Experts of a small language model.
Size: 13 layers, vocabulary 29017, 43.9M parameters.
Training: a variant of Adam for the experts, 10971 steps.
Below are experts of layer 3 (counted from 0) of a mixture-of-experts language model. Rows are named down (a neuron's output weights, with its number) and show model dimensions 0-255. Each number is 500 + 40 x the weight over its row's rms, rounded and kept within 0 to 999. Numbers have three digits each.
Before each expert's rows: "comes before" lists some tokens at least twice as common just after its tokens as in all text. This comes from a sample of Wikipedia text that the model never trained on. Tokens count by the router's weight.

# expert 2
comes before: "\n", "\n\n", " The", " In ", " He", " This"
down2:475513538510447441544491587499567522484550458496448500536472487425478504509433468513500546443475554429485465457526628482513513513616508497480467572485535484525505480499522492497498519526521481491508505470557507513423519474498500507553502494502573457455468557573437519470547507504483513538508501473464541526470544518511461533500504514442421534519547476516536465398507517505506507473476565508434502492439431503499439525510516496522482549471511550474471556498522551498437504522531453520494522467476632528516461521523470487470531531496540525486474475472507465534541539498487431500462518528530492486498516466498467402468541518506519515484497545463481470514442515529527426544456461500536480459446490456499496510285491455446476467527608602490529539502513488525482548544537546
down3:493537432641461454503529537463456448459446470540496505473516481523496559558478469495504508464540523528466447510500627531493496542495480556503428524526533444515501483503551525485508517578507485477487466526464554488500475517461538448526514565502490518550510489508533406526501501483398477491467470526548513533500489523492502538513535475509497541511470418528441470477517464461523471492548538523435485494427467491429483561516541538471436513474458555475494502503529433524472482500470449512498505576535359484461525478544478537487444494539526477419444511437492486499512517495476488513504545566548498477499549446518471483555525490478494429521511576533479507480453486598465490513525528495472489514496567420496533512669461483508492593460592493478488471502572501511523511429494523
down4:539490487513535550499505502503505470603499514538506479567540500471533523502483515502487442514422540574468440498482348501523495476570484449425455480460511536460554476482503528539430530476514483534482521513513508536476472440531515472464490501424449494447493497564477489474484520487475524455538501476463450521544491490531456501523556436540458501505476511485482467495542506489479496541472512478529527462502486519485490502518440528572459496469457499497506523521533560427494480483539549496569539504511672538511548479431485469540601485444514510473503487441536513493470477562498495571523545459509497496512484535471501483536482486496517518511455453496524526475512444452568519452481525492469505481443478469479508533287564542505461527505580533564569547514438460518514480599534485

# expert 10
comes before: "| ", "\n", "|", "- ", "-", ": "
down5:474472517474522562515497567456523530424558467475501506487518463494538474560469520505526462470458512532466551499460552495519530485411489475502462513485476510502471490474481494530561484463519462495504523452485480484485522562474561535499473469450563484541499476488477514473507488511527494457480499509550456507480469518454456553496513540509478519432513452493550556492484468518476525493472510536494458474552490535519489523465489520507503510492450541490536512484547461503553469532487470495499541530508779492526514491525499510480497508486500512527478489479519511488480506482503458501468463511498474526517478519448521441491530495533547517447476487494520526542525504489523514460498486504527497543467502507501502541199498470468490506487521512497491474480543452512537508671525490
down6:444516456489465489487541467495431483476503548492501537496480483486478493497467517481479513542543468543508472479443488452479531458472502468453500516522532532516505533443437484520580472579510523508505465448587519510490522502553551551485502482491475469489478492498482505474458424500578505470517602516530510501516499416558472435519535489482474561474518539539530507514440489494548509518519401455478515605528555522534504511528496479497471494539510561458388486504535471502434427441456545465526468568550401506565574488494509488502472454483516495552520489599461524504521508506428567410486486505552415484448584485488533488557487475561557471435497433495478481522488494516478558491460487443499494546542408513539505561651512482490463455470502464498523543577471541525512567468506484
down7:492496491514525535468542493532467471506435517491535480484424526478503478424492443608558454467476439497459525527561469580458556487498497534504471536530515506469461510486492543443508425457441512526429481486536544485548529474540491504521433437541513547550536455524495479468560565482551506486429544502482467512496441573513455460483545472500568488475536543463453468551524525460437567533547570472587469459477493462491505575476505496488531504465452463524513436552475469548549545562473499481442463499533460486451522483544552527576491450515578546486509482572553506510438504508382570471486456530516520466463561521532544534485491559467472526502535532536461539493537484495435421534524505514501442499542488401435545430455532485475435481524554476498518556523506479466574494441467496

# expert 3
comes before: "1", "2", "6", "3", "4", "5"
down2:489443594506461495468522514530462490558541479548547475519507472543455546466504446544460448444529443513486455498508408554417474571561484510463490448531494566446535511475480509544456479527499493443482511445576507522507474486546445532452464533486508549576515520429413504520578537488536487542473421553476500570476494495553402543559530517393535509560531455510562536548572524550562500477500495540465554469515480473557496455544462534591528481478521414426439485541519502471459536479469457511564588499474451496528490492493503449492541466503466481515560543521516468503448449497524545497503518465445483507519494483524474423555542494486478468482446522452481492483487506502498560474556535490431529499539551528505553477387491503456440462484480446530515502516469566525508528509524481
down3:547447483500457492526474527493472552540480472520490464501532460522493460509479456438447532544451514542441487470527454502524574454627499484578502542473516473579481511499477480471547505551517457499523476525505525496480600497493491525532475505491476541526498468453463559481530490511490468572498544507450470509565462539497486485465525492486521539484495420532408478425522518493494519484514545501496431536559480445412462572502537537539426562479484491524476514466479513521519428490484477477483442531484507515457451459538535502527484385493545491487491501480479523555517537455564481476479511526516519521517506481516478449532486503518611469499496507544500472498535543494479517471499497512522537453532546578508550514281452531464445531562430463560515506463451431502605503542567514
down4:509444466500533542474493544509461536551540484462485597530586455464587486544526437553541477496488465537565468537550550421466529424423512472507501438494509470514524454483506433544471451583487475510529507567485466458480524478487479564469515497522447506478494490511515574486456490515514548543484472501542535547488438468508540508509522535441465463528495526484525510488540447575513462534470406488538532555547480454466419426530495481471503470514477473424511485439490432468512494470541509550474532516526451489503423437434527505509565544456447461444528531536510501490476443469480571481473445521484524624497469490517476499604561438556510456526497492434498506489470545464551504589474504536550547497542482539529447544584490500479510453514467485458539480490591518504561507484502450

# expert 7
comes before: "1", "2", "0", "3", "4", "5"
down2:537502483496505499515520505462550406467412588501530463495446462506507526521471499509464487522529498513505507501457279509475500527599447498501482505491561549523472491492566507526491523496500549495538492491516530510508510469485513492492523564550571487462513520458478489516530503490453481551491507484503512500539498499476561493509488511457518481538494523478530497514520523475517528499426505467536517506505472482505510492485463438488521497549497480498496540521538524502514500440507509502533529471485696453515489473507494540475501519508514471521477528500469464572465551532537509490545524465492464518516523525535477477516486500556513459519483534494489491503544491511465498501480470484507494502528552481487497447176461500493512481506471514497447468495497511425464543523515468
down3:393514555527546428522502499535529548485542402547502462474486527531471552457488494483385514477499446482522516488497536577472494497736501462514482453546485473478476484451444483507531477522533488455547489493476473514461493513509412466497495453483507530527490515525519481559441471499527533497508552459511486513496543544499521471505526490493450544525532531467576474536521485469546527543504521536558490459530517506453475496428423551502491457498511488484536558474469475497547514521448411486512543486497449541491494509558494475474481441508521482490478496477517493648466465461513532490490467492534487512490577528455438458476499555476486593462497464561490459522456549500512577509464476456451526495497555486488488584426516526510475490516454508536604486522477516486582513486458454
down4:554560517573523464470509520495523401469495482530474569504480504482451452546443530450508530522540459437516519476447456561539511496548491500511493498502513479513502456431557473465493571479507524534502492513541430552508507437476511483468449465541476476483479475469536529536472569500464551541512519477473494486550472467516429534512560493519600540476544506395536426573514511544512508522456545488523558423491485568460506557557511557491504456511451559476470577483562545504457512548482485507466487465470553495498448543441497495502489485523504523576557532461523512512460526500527448487530427493551507541474489502505490546480473582485537522445528413483486517516477458477437490411473568482465480529533539514461586380358525438478468502487475553450482585488483501444503555528484487

# expert 9
comes before: " | ", ".", "–", ",", ", ", "000"
down5:487519522547476525456543449465556488522513488531414491464479550391519468504574556629486493561545576535476486483482594500478590495543496497501484444554486556451507452440523495540420465437439523472506508505458535476479523459554446415436525519460458493434412499425484464462486520500501519491444511531430508500468513527493442478526494496485538456487481500448501495510457503478484487522479517528561510500549533529489518574519540474519496448495509461500496533542474534545540478516506593514498466553529640488446507532523531487466467494552575523537487508509515493399450499466469559517538384503511558512532562510509483505567498519486559456478502456478542460525502480489517521495582497536497533490460463497487509474452447558515488488456573501471529533510488537516440438435542435
down6:456506472470514456512485461497462412536483532486499476499460522529568500550472550482498508485499484475521587466466551539514476531403480509490503567604498463467474494505445461568462489510476540509507510443533515539532504552499445512496512521445496495499478454415470515486413515525535526475461499506412504477559471493411538539441485449576521552509484487513478470481446476470548507524519517555516469477461552482510566453574472440492562443584457547502492457496503510575568465536487534531517480551491624526547496441520499451463438432486522508515446455484463588551546450485463554510501536485490481524507523527534483576469466503548446514506608500558537479503573501500449544488444491570542444458430480489479431484489454521479538540449471576520556550467486542449490505524512456
down7:502462500535510493525513437485555521518474538438478543538480542471555566429524478557506492509563522511502533543544438532494412515519453551529497532473432459473503430450479495520501488575552527473579460492505483519494429516490494507490459468443465490454494424503488547528569518457438512540486554489522472490437512508489468437498429433425503554489425528446503521435530601500395471478514509425497530544515543472516553517520468453433540494457569532502473498464488486520527548545526511527418520498523418514556479503499526517490485503502550545553491491540461554464515512515509445497449472498542480536563573464417523528553516520498458465410399540469499552534547514559435530539526429503525536540523506521485452535468493505544488470537469550403577487472502502547504533560490444

# expert 1
comes before: "\n", ")", " | ", " |", "–", "; "
down0:577504486561553423507558544446448470467449555492510513486524450518474484509465538474488519497500469581529486519498587467540484513417513460454568539504481406504487526430569552500472483470502538537502511512522550546479445485503577461494554573588453517504433495499450462559422514475464478512452529570555549524497452500448542505407472483478598514482598483506515472466479479465523501496473466562506549467527523511529456434443532558469472513519443483484471459526528507528532444533436491451454488523539507509540520439489545483547506535450508501517441524471475528506561441474475509546522439454501516470446493516569503525509549459577500491573520477481495482504480486450488495508545449548597465437534470495486549441432524432490479516448593527505503491487567510519476505473432560
down1:485484444535424597430468521447521504453461524560497518523500532474514480446479485488492583495477497468489524486483534469479417502474484470533447493454446504418511499525485463432568420503484517487501490514513505536486557488465561542503539466493493504518505507526464476477476530450509514523503533440542505511467522455539477499508471482505426488479489536561417538544530555475515487429466476540547521498499540567448484557531545548549641440464531482481482528571535503526500514592554527494549463444503432556524498535484499512493501469504538548421482560511500474519479495515538439595496511499511476428525487454425452483510524514562470537561464454544538539481508490472507490515478436507504573543527534423461481519310585515512448523486505504519461510539551509450526517549483456
down2:537552449466535499535502578516535511517493501492467478482429474477546562525477459460461528479445484563447508477473414490483506480466462475498486481488495465556494550460511548485457457431490535485466515415527446525480446488543529492528504483506521532508427512541449554482481537453484538498493530521524485522481505487441505502478538545507518426528497491609508536490443551516500551463533528502534467415507515474519507455438536466512555523574450539500527540523522512501491463476421451520529489470448438502587557493478436505489530532521458408507569458494502504527489470527480499493539512486552416480515481486435509488510531459448484524526511460512492541481511540525496458489550472494524559432480502517474579495770484512440471535535534574469504565487527483510534499487543510